config = dict(
    n_layer=10,
    d_model=128,
    n_experts=256,
    experts_per_token=8,
    d_expert=32,
    d_shared_expert=256,
    activation='squared_relu',
    moe_layers=[1, 2, 3, 4, 5, 6, 7, 8, 9],
    router_score='sigmoid',
    normalize_top_k=True,
    routed_scale=2.83,
    balance_loss=0.000115,
    balance_bias=True,
    n_groups=4,
    groups_per_token=3,
    init_std_router=0.00797,
    lr_router=0.000904,
    vocab_size=16384,
    norm='rmsnorm',
    norm_eps=1e-06,
    tie_embeddings=False,
    optimizer='muon_variant',
    lr=0.0106,
    beta1=0.9,
    batch_tokens=[65536, 131072],
    seq_len=1536,
    train_tokens=458300000,
    steps=4784,
    dataset='wikipedia_en',
)
Below are experts of layer 6 (counted from 0) of a mixture-of-experts language model. Rows are named router (the router's row for the expert), up (a neuron's input weights, with its number), down (a neuron's output weights, with its number) and show model dimensions 0-127. Each number is 128 + 32 x the weight over its row's rms, rounded and kept within 0 to 255. Numbers have three digits each.
After each expert's rows: "gets" lists some tokens that make up at least twice as much of what it gets as of all text. This comes from a sample of Wikipedia text that the model never trained on. Tokens count by the router's weight.

# expert 251
router:165144119110188101122133152120093113145156167110129167155153069202147146137146101072142101114120117130083168130128144198137130157116142107096085125105118143075100158133108152192113121177127075103073149148173041102113113152134144117155160103138105082097131105195181122180133133160104146160106084190171097138121139194114150119147161185132112141128094205169102092147091147106117073110134
up0:130105155144144144150135143154137114109154137163109132212124149152154173160088127133122112154099129094090138101126099166107178160122113093096097108090084132103107162129129150153146122153161122118096110093137091158119127102130144076137169140054122129166123140161170135161126093145115172177161115132170148189153214100148155128055191111153188144047097122142142074155162167068124082212157
down0:161095149128102153132152099116131104169098143137141129195105175094145171069156169177138134196183167119138107153124171153139091179062110128131134187132181105143191119124138204132109090124165093111119118161117160097088138152176089126108110172135085181137126061076130103122107121105062168105136107084158127126143117129155135067099113114109160054115136085109086152087118157181116123115132
up1:155162142133172122146051084101072123105154102146147193147151149131141158159130106092144122128104119189150139155114097179197117191125048123155139184199098100089106150087112131196172131147164122062122160103133159093134075105154132114140130149162069109131091155081143169142135191139166129104120069157108163084183149141126117156115121133120139111174086142104176122142101138160149128099148
down1:153167117138158105070170189087126023117112168182093183148133122125118105125140167048144116164078108154129125105084143117152133139083139107126118117128166122155094121175140143124092121116073099142138113160114103123130137184121122182163149107075121118047127133179041114093170124166151113112133193162138156117124118156083162140122113119110175173110128123121135105091136065128141193167103
gets: " was", " is", " were", " also", " be", " are"

# expert 35
router:098100087057113104123128109110125146154108157094090131136129095163128145162121151127109084032204123125092168092174103163056168111121123060119085113173144117132145155129110126138127140177151132112108160119216110110123092081137112050102120150147121060202091069169152110153130117117125127126145131179158082161126108119132135142191111104104141121098117169163130169139174126091095093142115
up0:132187130106162136171152126117143159172131112093158139121126149109141133098167157201081113075163134193111079066142127113127140089134099147158152164107147099123098129139139133097150148098085129157124135116145170080078166139162180121122141073146145113132125090097156113195161156138132164134173071134082119078123098075127096169134213096080169170072155062189160158147114154138133155086153
down0:150165122108090125170115158163065120164126131155168137103186177126188123121107079107103170156231123128158097169088114170155174159106118131164104109139138126082125146114101157140086131144136097191068128188103147103103160155138130141080207152166130183149132154120116145100084172124174144153135177170139187084097133134106095093127082153150175148104140129187150122116127122128101144157080
up1:100151130152153106078085150081099141116151149162110108158125114146028122144157179097134168082196151116129110102140137174106142081096120094157167174095191070097162155152073096146126135145175158157117145085169140105127057146141054136087097139135130103073096101145152135106149079158105125083135139184167112128178147164146122127147128085101117152118132142166143155066086163142112069135125
down1:133107121100155130068090140150138119097067086152204101140053168128087110145135145199170100104152101110126116114129149096078104139129076152195085081148176137162172158121093142108145105185188172116154127128163149172136126155191128136107099154159090150140148098083096116128108116058117091108135146169088140105108093097134122164127118149208132164135186126165108113111122132140148190172123
gets: "\n", "\n ", "===", "\n   ", "\n     ", "===="

# expert 213
router:162126056123159102094129098151127124138096155056139147153116128175171206025159129098099069159185110136125107118179125112067212164136129101094087134174076173142145175129117155129120180158163122149136149127157057131125116118119141057117133091100160108203093145134134128133115114133132112121131137145168090132110145107086101102172144110056114139154101154131151145120127156133085120110136
up0:096162114103189140155092167115162126136106152106104184160146167196083115107117144102143078159134117091085141092104109173146098171139081094121115152112138158125092178163136164138151142135163076068067120168181109105109106151054149119140150099156184092121089169129091142185133131116086129157101101094189080135208093124099140133096166119129161118086067122188168124138121160122102133142126
down0:139134150129122136159195140151132115190098100102181136135101140106167089218099134082112199162080105145117103174132115153063147101092143124175130130091172120159122115144125094106115142155089076088201119080105119153203145088120139142171126131141101140103068122107130102173105175136136150125157152141050151126142114158090136095076146104081078107139176151108152161093190107133131112092149
up1:115087127069126179104174050073120175150145149128124199137187146142114181099091110106126098161094145151129119159185117160143126140089172100136127090113135147104122102158193075118135137154132090122104162154160166090099118070147119138120126135099141081113101087164177110131158113175122186119108074089081132116137150162083101156161112176101142080151134203208171130117133125093099107111119
down1:146099125147108131070126125166155096099129164172157156149135078146068185076154138085124165155125085097103083111101143114115097125139101104122192133067067109089149151142179061151135103158122119157111092125122154111088107133192137151120126166166163143174107090095101096135090129135086148121060157152096223142143135062115156096084143077168173156103144090095102117098108125108089113135100
gets: "\n", "\n\n", " career==", " (CET)", " statistics==", "Senior"

# expert 179
router:123144127131127141129150131123082165120124168100134123104131095121090111093184165064181101072202136138158091083106103127129112204143149118120120160136136120080083154106139119144138160204179141130116179136191082136132114051090130071090157115145132107125134064144161120198136140144152152121123098165134106155124136112147120124216120118052099107111126124170131115226102159111106130106146
up0:151116116121171137162146146148147134084107090126110151119172105130132130134164140047128145126132130137095098147061135144121106173071184101134138147078196127131111107114151119118092155070173096078139185102161106131137067118083128052173077186121137149116154131153221143164152131169132138117154134180148083196152153126111069068124107164071119116101134140183112142185140145123104131125119
down0:128121105130084085078125140101131089103119151089140135143141076118082134135163160104135062116076072060114143134124138128119144142108116134199133153129110204167160122092124145111094106101133205050205117095158134069095125171158141163105177137112076175135110174106098100144093134117153107131107129116104109136150114144123087141138159105090187075078156121163201126169105083142175131139128
up1:138121078123143151128154092146110151116098142155136165118142111078140124123123129153175112114143147125092114173103054146117130116159142132163090179133132139143109177134085070161177089116185159091090145081079159151139135126172126064134088159164087046114101078128101068135095148115102156140085097171204095137115116150063200113111110089049175094118115118148128096134161178144108128106146
down1:113103106096096132103078124141103139161084111154162162115190102120106198117134179143129097124091126157117112147158112119076144134170124166146102174106142151158160164101154076126132149184133098118083102099090111131088052093100117188132105110156061158126153147129087114116087075129111096180103188119147110126121137123208084122160140101201149104149093118142103160157199101119071171137078
gets: " |", ")", ";", "===", " ==", " ==="

# expert 198
router:121084107158181129086155106113109205140096137117131139145124093141068118133153132111102139119193157143120144116106073151116131118125145101103127126099145094166182120121202146155156164158153141142118183143175095117094071117129141095086099110097120094125102135174189118185123119125138109134048128184179087156143104136031159125176152162070131115157138158107125149210148153115154070100104
up0:132111106093137119167123097149171123158147226080104159157146113152102121130078168126136107150179168171125142123157105119097160145075124105108099164177078114101097150093139130148122137172183091092081182172123095126068108137091124137156127123142138100160066057142144097185066100172093159102122125150181127117133179188088112106117160124141117094112126103154209097153122155126113098072122
down0:140142190097039144118073177138102095172089139153174137150178105127074139239131164135123104108139127102090093145145160138094131099075117153159095130158183061152118114138048122115169163143170171080100161138126181116116110137087141107104119080126082094126075127112134119117070132092147110111103186089103142122122119132162162121180145146159145123111101145117147124081083140137123148169113
up1:115127106095152084130128111060096150144147175101121167188132117146140121075141163096095077128170097155112146099171128175102139167132136145060102136080081140126090148094156098161134155141166111088144171192167100076094181094077080091131153126126168090149155083161146084165190104151125173131161087092112118105138182146141118155155155113083083125110082113174095159175132121098121073138159
down1:139140132194070141115093115145086173171140163151105119163110067101166056103146082138158097170170145093146138182168105087158087086054131088128134122092116157150094165136143120070158099111157167182165117153099136125098127115105166097117193145084092146131142107068115148090075101099102144168188155093096177148118170106130141136095167153157133111176083125086104116139109095173135121117118
gets: " |", ")", "8)", ";", " -", "2)"

# expert 83
router:151117097161157135154156118095128193171107130101138119109105104186158126070154065116133119128187115161120109143111174093120109157145086149071114108127104111121047145191149181164190176200170127103087148154135117122094178087144087100136132163137141074117046133140146117159111081153107129157093098104128125165148137114094096112130129163132143107119117168125120105191131183061127082136187
up0:150105104108160180190129087115169160108042143159165162133138111116092109126158152139167067145140091147098079153084062089128135184147052097125155084104132069103177118116153155167112131170139112150103102138151136175154163129125080120155138125146131108123083144159093136160158148124084144161035099162159174130112097128154129172171088128132139119120051128117131137096137162155162172093169
down0:107117130156181069140144139123168061114102085165114117125105163181133136153151120172126134133147075146154104115127081069173157084039076105108161124136104110168125137022114116130124133118166127154176131128149151102083172098115114114128171223126181141152155123108156136155202093095133098098129135158142141145133128149103171120151139161166135096125100164142171149139163121199152116184144
up1:082096160106093133149107132153154159176101194154153180126097101146100117175119129155106096119121119117085111113129077154123112139106132124097113153142090131110156102123132065105120146105151129142111166145152134080096161174136135054111121140170114160174096086164071109138127127116053086121089118145116134143161178180109104174109162144044083106163091164227149112110185178141071088109134
down1:105130144148079158160107150036173140105151167075155115126149167111141136152122128144133154219116066184132149154113167181147122079073134125114137162160137161138116106184154164145132120135115082068073097089128127148185125110092132185155114102198129100102156093186134128143120121114116099140150184116154182211106161165105134074142119121120101161167144173169118109149150116105142157136115
gets: " |", ".", " by", " John", " by:", "-"

# expert 253
router:155133059132129128117141122108092202145143183120120148124180110155119157100164121019137150144184090128091126106150118105082164162089146084116110130130086151122069168142201116129101120164196112113148136172134084090111096131113093126110096162106120110110130058155138086143216145172123122078098142118160085185173127163143108106122118122150134151142120102149136147132126144111058066149160
up0:118125094102119163132134103085133082166146221068148155106131129100153107166142168106118114133116090101114062051113071097133150105083184070192100093127116115166121153167114081121124133145162173116166174120146171120087187099106129086117137122058076193103127146104125102118181131163086145130139063080133134133143153127130075127118147092151117118140131088069166138111115153161111117115171
down0:115091092081146143178082186061127130141130091080128071201118151136106028070102117135073173129169160112161107099110147123175134109112195199175148147110123120139116140143077131145131104172116195144115116126116185103139118115114085117176140127181098131121092095139064150150129131120130117170123164128150158184126137128149102063151109076157112160099114135145154179123132125096126111107090
up1:138079098091088106102099154188132113165113182057135159135138128121095157093117110134138158138137102153094189159123137116132068189067169097148073143132130136178091089136167110125102177094191132124187164136096117146134136097107138085113193169110079071040120142139143074143102100141127189127128119126153162152083157150157148098169125110141159134176127121104154093183114115132119096161086
down1:152151094107088084115087107094063134093128048121109132125128121124167119099159147117148168116043151148111097042181121147101138119135122101171139168126099113171129126071157166133077148095094150071067163135147091137165134108179162115108147088051119114153159088177112188097181133144165155114120126123068134169114082164090084090127170103097153177094130115136115130136140150120145127119123
gets: " was", "ed", " moved", " served", " began", " born"

# expert 197
router:185131054105172104168120123033085098142133181089133168153137075156147153121147138095150054142121083142113114122122099165118137196126136133126104125128103156095086157163116161148145125146180057134110151152183109060112135146119151103102135121201092111089110117183138093158114143124129175189129084155167093109149137201121164162165162145128102141156126141170151133142137152131114069093110
up0:121153135108093096146108205175128132178106109107094120123202124176124078155098143175107063155136138171102135137072110113103139102115092104090144158153102037177132128166119114130121096109126132159126129175174109127117108095131143127055191081095177162160120122145167109152067140150148121140179098117200080103160089142117145114159156132171151110120082139097149113086131188079146116081123
down0:158141161135094176128205133094158102075124110161106119120162038137131110094138178172186143115137131108133152137145117162124200124136155131171162136108125098139108197108151121130169104079109077086119100106121153129169106115159081170089103165079105149110155141142194150149080141112140111111107094165107129158066149107153129144097122137147061069142082080139099105156173173141104194115082
up1:150162148144166093119146111121067113136138161097056114166113114145123078111138153075098147141132119122137096115095177111123133092152085091088143069101063085133105120137162170149157153134122075114058130134124139044129121181194128099115135127105152067111067101190083172086090149129163164138112144187127184116130108137121145100154184173111090119168182125162147157131114110139139142121062
down1:151155092110121079155139207088120081170075153140193118100073138129117120126163097146173096087116116110069141214104100170096094129152131142124155121181108130088103090124110099158159135140149125149114121150116092163125112188119147138098122074165086118055143148092083148096062127078139113109150135188130129116148217122120128162175164152133118149086132062171142139091128111159118105156112
gets: " was", " is", " were", " are", " had", " be"

# expert 232
router:118109094107180107134136120126120195152128139097096152135127095140092189139135142135113156146216150130113149124144096116045152185080128112151113126141112105085130171161118141143124143216187128091141175141194106068130117160101116099074151134147153056146123071203155133140140058133055111131136127155124130143152147134067154117102114134105145113117113188153207174122109135132126110117136
up0:090135104154180134168153057202084118114169149129132133100138080103152123182119148129157129105151110155097153130166159084077168151142095139109174157058105144093173172135106148140122125096142140161165143170129153155138134114175091106073118156137183104183144069187106131152111079166083120115150139105126171111091172169128085149176111125062088122074158147127149089157123189158092138162116
down0:082176172185113176133141147181157122087141066136171130118088105064120086098114135198166184115168191171145172110115135076119161131132113131170165124149144197149130123137117155144169116149126125154129117146156157134136139081139047114127135129140137100166124119092112128141082096131145120087214079117146100102047121116095135161132119144104099196106166200152148086118129120153133100118102
up1:114074123089088157127104106122104151118101144111076132165162053135141107165128111134135152170128093054077080114131082118127149148076124145126099071131158085125129176123093132167123145143166121137164113097163062195102094148126088111117101166135124143202177160168093082145155058152197109111144115150158130134130168133093105070092181126106123129089106157046144143139132115077095102125123
down1:134123161181081059070154070082115123152155127090135084127100098159185166118149129106082166094130193112120117182124130140062182148095153106126142158126125053119179099173140143090187121179135138101079140123099142160104152125103101132122083112161109144191096111125201137077175124136090142154157135157116099161115118117156098076138132122098129176077158148089125126154107139139092059125111
gets: "\n", ".", "s.", "\n ", "y.", "es."

# expert 64
router:167145088090167117131135136163100181210124158119146129139115074147133192090122150077138148139171144204119080082115135149080128145123136095115101119198057135111105181068148156160091138140123148113074134125189166113062138129097106126089148130091119124146098120150145121136203132116098123173096135140148129148171148101065103157148114164093089084123136190110102089149122136120127051152144
up1:109114099112217170136104124162161119148181175120102121173164088053101095145109181081095150076113084142209162094102147144126156063113082136139148121112172096126151123100103130126098079169130126098069131065177150131098126090105143118158123136179177144083168112164150122147139140165168111118113132073137160162130110129082090122111170135105146111156148187139172146129128172112072167138112
down1:121118089126123155109137090189041098145133136143114123106169167195143103145142129121163148129135094125124098112146080155094144125143106164138176142164115137062105154135142153084126128099125082095131166120183195103123086073105154145076095137127120194121146063107055153128132122100137120139209091179074127132144145116108135146101128164065096193118146116124115097117162038099169110130109
up2:123152087142124101109115184126091133161125119192186120135147171098118101119106119140153095139167125066114143136184127168129146134112145169113078075176034140183090147137116116176184133172104108176095115164167106109113132125151109136118124127133107155151118144097126083089189159119169133177174121124153159095172153204135172120158201182106140140129102121099088069166079129152104113182136
down2:118108088200121172166097075050135158107135106128156105129163135165082122193156174084138119123130125086120123096144125175144139113154173132092197108108114120114115116156096153119125161085165030123127113178135102101111141112101173097166128091110139128137144145200110191118088126109104192082112172115090119110108128202166106110095080090046134129127156118136148132137121117115152149112179
gets: " that", ",", " The", " when", "s,", "The"

# expert 238
router:109097101125157115115192175109116129130209181154129121112151083136089127069217127091125071112161163168150141077125057131130140187121167124120101188152135082161142145099127139200126153208125112136143188131165096123131108114115133070093138112144163106125086067157185145117177142129157093129112115114116124139126157150147136136170136107048088126135131149112119161177106192120127133139129
up0:144109095141154114142127195166160131123082141127105096116117078143081148137132141121097134184145110128195047087076083161090155037103156140092120098172113163145088086119148136111163053131192131115124145060163113144103165062113091123190115108079126113143117079114104142153107126108101165159136109191127093096183123116094139122147150162142090092114143142121126162185142120166151155154121
down0:174155129106132109143118141089084118162126115133066121193099106083071122125196179133148095136122128127207133154108183112189127092143120144129165133150082087100153141151153133086133097096105145080115097144134070182065210146086165146152130083073100112119154145177120134115065129167124134154132129105141119155159119173089072128124093168132143076093181154121169152128101092137152115102079
up1:131144185088076140092119104151146113156087132101127176169130111089199173110138136067166186133153100094118110140090142107120094194134142133114117106137132124105104138122146077123086117146079102085105124127125099152137050098095105081169156114143129149161080118129142070184105117149143138125144095202139148132117107180097132163148174142121095153148152152154092146244085185138155126087090
down1:128164065159128119122131193183113045117101142133112164114123166141100129118131142146145119129095033125140145157147130088127073067107140125132139094084160132125135134118114116104123143114099114125096083122130146074192108121093154140126103119126145201152156185082080122135129117042113075111112082166108186130106154097137121105115129075110175081193146065141105119065091107163172163130137
gets: ")", "\"", " —", "2)", "1)", "5)"

# expert 104
router:151158110107141122122137138142095152170135162122110111158111101117147190091121169100134143164136145182131107053137129134081121143078157111092065081185096179135057161081132175169107150138101131117083151109157159121077113106113092119106135154128111110215110113163101117149178079129112145172119133135164126152179126101051141144158113160066083068125119188139125112169116137083097078180128
up1:148141104104102118160165109140089118175118146129137099122116099111161165145119095094103127136149165132124098174176110152126098158112103094138094079166083125119118178068126124186118102110094103093152147170151101093074143117138133087158083163099120127226158093147114169187153129121127082148158092094190125086072101098090088084105119110080178130051087105117129139143184137207125099132167
down1:093142155151157195127122090067106103136172102161127100154080166116121150151075180144133118162113154165160074138112133136163173160114145136140178080085096143138126118077142185099149161142137121169097063096114133116159190129130158118197178120130224137113122128127183153159180145112086177153134110101125109189144165176161123115112113114122063174136139142149116140170081142107140175085132
up2:141162101087153083071160154187096143145167149141111137137163142146079152105081112121167152118105149161100135120120121094087147136169078113136125060132066135171083136084152158101138119150115096105090092123195182123076162185163067124174137127103153078155094116099180153129130148142143133133151091118131101047146115106079136115155178152113107191116136171130145166142162186101096134199102
down2:120093140088152146209114086105107139127133120102130141081041155155148098186159138134106118097132121144099114098123103179145193089126117134131102129152157129107159119157155122122101152145083094128123206092145171143133149101142113156091112173096056147109148116141125114127090078133122145118053112126138161099114180024150139150147085118162172085115127121092038108160145159174168117175127
gets: "\n", "The", ",", " that", " and", "s,"

# expert 229
router:130082111105120107114209146092136157191130146124117139129186115137170102081168110112159096109142134200109110164130138185098149111116156084092122150133085091148106135140119157159127105140171078117090169126145153101156191128083122076093170107137152114071156143210169061128146093134117129145136105161137131101175133136109146136194142149057148170147121074159128083150150109134065066148163
up0:114147129119112191138161113109145110113132158104212178114081134152097140135118150163133068136167122093138085117103048142188220140172104184134096139082043147176142103143133138086168129147177125103085131085144123100084136136112131076143138181158175154126146127165119153138109152152158145136124091129158124117123210064153125144124120170081115094162147084138112072126149104164121131120159
down0:066162095120085137101060105127125177088162169105164173100137131104086129144069161157162118174172150106117162094129123170102123143137108174134038083158114094119077126108155110114153146133095123117135149155172147070158117048143134131143132097129138104123092090091074162130153144125130074135163130143136108131138139091099165195169064132119114138170125140045142062147173137173129106100148
up1:069133084102110180131167163160115168107158162123107133161130072124118148127116119108193092036140114126077117092130119128097113105100186082094138088138095146122090083106140181184102107093159142167107166128192201071128075137071087124095164112113089145128109136149122111128104125146158112161200124134124099156133115128111188158099149147143123135190094114083167185097124167121162115121162
down1:075204088158106143122100172125108105179150191082087142075096154135093126160190116152155119157114183073097125133118072102102178099099135159068144139170122102156112058122125143094129141155115117172172172113155116154118173114107138127134145111109102152094075162084100169174149122095145078101100094088146154203109134126133138100072081172065169141086144123151127142129115110096113122117159
gets: "s", "es", "ers", "ings", "ies", "ations"

# expert 168
router:133084045124136185088133145108106160134145157115142164164138153147139206123135089055157076135153144132145135115127133115066108166163141128114095127143063152139045113119165119165147128145134122092144172130144110120127132077108118090116097130124112099151144101145127075144114143098156134106101078203111042177183188111118115151190108105074064115125102159130130114182169091120124103087140
up0:098144075172171087094137078108120101114075168120078115182145090114146110134051161090146093130158158128165171149144181152090095135109161097109072077095115100170131148138148150178126072203131120114152140063109092088154154113129115149063127115185183165116127131096162121069134140174164100116117100176128096109103079097185077150119103145123105106151078126111155096154139124098128107128122
down0:131076158170126113108107119110122115093137144114163134096193104070092132131148126135203128127083123177158094058130116157170126149108127146102119153173168161178118122141130104122138138159123082135093193089124150104119073134095170171146074184146169085174151084091162138143117130110119140115090174142167107188130210065149176118167190102097160118126122141126175133128081104138100111162187
up1:147136112133097151095222129129070158124099148113106120182119098137148133136121112093154107165150095094170136155167121089063057160149075122090073153161115129161134083116188124113103114199133109080123112125184146117220117120161116144168158107154171162120113091119232072151123140166163117178139142110140162100144165091121114099104139143106114107102088175148102119165112121159148135122127
down1:117155129116162119126113135131098157123175155219142117116182133096115177139099123158141178074135128105137138174138110140059153113116038135161132166138124140114110104144121158092095113120082088138079185105149137150158117147151077128145115085149163153060066126111120120078192129167136177171071141113145128160070144132097181130070161137137123122144169122083127118129143038093179131165128
gets: " |", " ", ";", " 0", " =", "|---|---|---|---|---|---|"

# expert 60
router:148140140114164105086139127164157139200138181105080134095163050147110182119113054102135125135154170138148135083139117152114151140100144176084107125166078101106076212095155158221117118167109155107094152133157132127098115095107106098126150078117129085176142078111161090108176138137087137102109100112143095087113174097080104151125156119134112153038130145134148115152179151140107091148132
up0:113135073093132127061098113090179118136167161126146133153095114086173112149137092132121081136157127146127090107039142102147151134183134106151109141168091135124072137112100130130137176121129077126115151124098128118171166086136054117134105159098106136106113129158148093139180088149142148154114091159176038160078187069199160126133098092115116105109146095111100134142131052049137125101098
down0:093174137102072145113067133092142094120113130146093148113091152137098110126148123174156165125180081157080127152141157146096128170077114073152138112133126073086176110131152088035122072087154090086131155113126085090143122163153160177136130158150129078081115111064124156105135172109099242105117152127168155136162158090142172128149070085144151134119104161148104134153143106168123144128124
up1:125164067115109156159181103121137114126166189140139091093143088097201140048076154144095151137150104139141109106184111107108083148144055131109102154137152165139099171117080145147143122154142183106099175150185138127136167132106152128104160136118092114117137110165119143202136059121118117109178119144135146075189140088127168102185170114060103135071173099149117086115085131123114143140083
down1:090075147169145175171164148150059184184037147088070165110135149164126111123082132087164098098128082115092132085076152131102127112156125085104153128157105089125128088090133135123168141099186121099147199112144105172151141116120123142101117077144171113205159177121143141186157150123123156163163114139157162142143135112129143111109095087175114131100149161135163150089152147184127161138187
gets: ",", "s,", " that", " which", "e,", "ed,"

# expert 38
router:150155059140105173152112131102168166162121160164086121101128094201135175083151035130132115083158108189172154115142148179101111137149103144053107091164110186129128108142152147165129166192097119106110198112136152091120144145067121092062113109094120123135113086157208111128080120144074163116091145102130088125160152150124115086128111126101097102080126147095132153144092138135108117122108
up0:113131128131121151086098103086178138170103162114113174111119056150129148147156127127138087053131099178128141066151152175110156142161117115077136085160128179118119115120121167166142170157149151138165092166156092101059122078129030145163101146135101126068131069156124132137061107125096149092122147111150121189137120178156091184111087168170061107118102110126095116155140124123087137136168
down0:186048119126137062199160080040123180093076160153108111075155149087093172082096131107127137161094145154085139105107125125156087079118105074139086120071096154131143112108092132131141107173166081122111145040122167137152116213151157173090164142144150140127110132117144104079134175144147154146116119114140129172124122110139150137163154109138089120094083111139122162146131133089151152095122
up1:165075103194138155131165101120146188110173187135156199203121115121139110116116072104123104111135130111159153119146149110056138141169085176143113109154093165147081095151155101192122130175136111131138194086155111119126110164066136148127101079124136118106059137179177150089168143131151133083170134079090122101157139205135126142080097125126091103114098115076084119132139138101092159123131
down1:137136173182147118139117158148196156201145101121142065126131113135132095173069113142111084165143164109155147159101104088155122159054062148089083184103122113147123176094103104132108111110120130076143171167154105095156101107113099084116119171090098131047131049080128106100075128147139151105104153172168172123161124086121171129084104113163143112135115135143149128114087177130120149144190
gets: " W", " L", " —", "|", " T", " P"

# expert 108
router:103108062163159091150128118137141217180150160112093129160104114173142135098109083080074071141205119119145098109137122165155105068087156096133134105171144136150160146145148127165161130144175105118137198140188125101136150121147129100107158103130162064118126155136158120191133130105121085184107160142193131160140100179102095157141141147108110073133117151085089198156148179130112079139108
up0:139133145108094096159122134149131168126144208076127123154140070157113137102138137115170105113131178157077108022152097143106181153114135057124088181109091160137114147153152137168119146129102132093089151148175153120088123102079113076096150135146200133159046096195167151112131074142132143142148093184137114119157149112145134125132177135127157126102136189140177107145133178096094094111171
down0:149187118154099109080151104158178128155107072104128113129102137196070077116132119136128132153149144136086100109113158111117144114095096148142210127156115116106123102121073125154138128076180131139123108152186105084099103060130129131205186197128131170081136117153103147140069192084137122153167179154099101099161111122126136115104068115101162083113167154119166148143153113085196094123158
up1:186124145157108135095149099127108115176150135112112176184182072126097145092168190076160121143173163120097151131161142161141161132165141093076082075103063108104095161122210102146126172152112133083089101151165103101068125082119099110145151097111136086124105126171168073131135109169130181153153094134158079091164146155135136105136117182101061171105072140113153127143135145086114103115147
down1:163168113171120142090172235138114133084170094051106145173153114152107100127111167143162146142149163156194148108076164145149128169139176170119076174119098125077125120119102087163098107110129162143172119123164079112113106111094145098113090175067093128101132116133153086111171144161151124143125135185091104148086164094142094167123138125086136070112091107149114057138128076143104089141110
gets: ";", ":", " –", " |", " -", "\n "

# expert 190
router:137128047114141157099119133116101154165139147104144173167120155183150156121133127116172128149164154136116133078155107147111100171132120132112106101180101186141138156137158086155163106136137088078108151128236098119135097026132110104153127148183128127155132123141143104141127114134146151155110061162158068148183108128109104158162103115028083109131105126125151120215166101109134088110092
up0:094169111125083144088146127173164176188156129180142199123117097124149183080106069138135053156148124097151154085122154134092140113121119109143150132111164101114074130119070150166150117114127149130147121124163157136122145148137100069177183186133177155166114137049153096151114094081114165136073077149116101143095145078123134151184141086108142126122119094103112084147147093146083087152056
down0:135140141067055094116109131063129112128127182092074106145142153125169135186094102127133132130192131169141160115071144187095114114126138151132165145127164174169116154138116137168088174097135098138153111146092099105076096160117123088138122146099106116094141175064126133124151171190117153209164156119067147140135127136117138150091092113144186148141052138122180132068205130128096130132094
up1:109119148148124113148104166133117163104130100116134170111117079112140103173171091139148056097192192162121082107098137136091120101095153124119145111147196102147177083159144075151133124116152145148095154132158062116100114163133132145160111103117155106074157131130169122169189160092109124108122099199159090149162122122119122109162118168127167177188053077183153176189136121146185091082130
down1:127089127131171066129159139150194112117116063167106140118125072186102139200155093149148126133123122108105173130147118126149103161138055157147148164127143134081157154090169160109108144097173208128129159128167147131153128172113162136158141103142101201096138150110136117098140137135162099051128169130146108066091116092151131141122128156120169176083184149110156031139071138108170147140147
gets: " |", "|", ";", " ===", "===", " Votes"

# expert 147
router:134132095097121103109151127122092132193116151116107110154162084146105162069182141110112109137125154133105115063178185124121110172075140100099105106190106181134113121116144134124099136158093130150067184129151146069111115115116111145125156165146128112136065165169125104153184124132070142164150128159166126137178063097115176119182117126039079089167082175095150097145127130141084055140116
up0:136122109150145085134142158123096166176122185133076174162098097087111118120119127127142061113183129178098130109149095137100127126129063084120115141116148149136135152145188112203131153198149081078168120121189140148124081167106063117149113119141180087131140097169103111127145105170114165160135064102106173165166160093134082093139136102141156113110096105152109120173149145091058062151177
down0:136119136131087161150110143138131178091196163135106054129091111151116129072171190168128186124134130136074140172156141162169124075114139147090160137141146116126129123132117159143139135215145080152179104119096149190141108126095095169194103111148132135080081160069092122167109147070139136146172111167102113128157110104075152168107137110108152146160112147098123103083149067101056078123154
up1:159158138129104095130064128081109174146085142136111192125130142138127153080093079116119110121182171080151137096150122170099129131093140100096106113086143134119119143134129128175127185162147120057115168180128109097147089073074117098121137111107150071109098143183146150162126169147128153193061086169126114144181161194158094118162135115128087097097117125140194107169102088126092042120118
down1:148121161166159132105183163125128155079163140141124151162115140119112117124136136108144118130093065128096143116151129156112139133155115160165162160113142093060102092165105102132145070123078098093088129076131150177076138167139092115143088125179137091191206138105119105196151160128161134142151041115123206195176103124118100164165088153212140144141133119139158158094070141133139159107119
gets: " he", " He", " they", " she", ",", " it"

# expert 170
router:138046074138208161133150154112139185157124140112099144135115087221167137104173124124102111104165123155145074111127177133105138146125096080099131099098113112101129155184193148132146170176122100102088151158165115094106156074132101124103125168124171106122104099175120104181118085118125123153114083177175119114125106114078110171187147144091136108121116136116122161201099164105144065150170
up0:127153147063128138095136093111103197074160094128154125144164081128124141149115144115140118148181131131099128119144124094154129165100111101115063129109144096169103206118139158161114197142109092132160165169177103057106139117088145127134152071151098092125146100154136024119105124143132159083077125156200089120121169134162140107067147134123105114085137139073124137162150132174061064136125
down0:146112060149149139153134159154081044141151104077193102142155131099185171194140099118161139106112178162148157095117167171150079105134123144113163126104087088133125107082157157134070111147153137138123109142107158174156159123159153103061137103131173038127150119153123134181129138089155142113097116097126118139137141122223183159129106142091147162123104111138085159144140165131128177201116
up1:136135100162200136121102131101109229111139141154126153098108106190131124147162135101137133089131120139129114100170164131030103080113115133115075147059120131149110131159138145141106122194108082099117138139154185114081150175136090126133161180162181105112216132107143137138127124124102114138168118155128205123139074073132119083145117155125195091124058077151137160153155137114109142126123
down1:118077103186146141095164182128104149125105110119108161123111101053120086106145120099172145127099113131129092151113174102151118106132127118081104112146121108122076143146119122121220118178110113187084160105110098174121134088198120208121170102189104089127132160092148145091125164156130174156178148097120125092089090155116162152135150123135145153133168118112101052191124165104069196142102
gets: " |", "-", ".", "|", "s.", ";"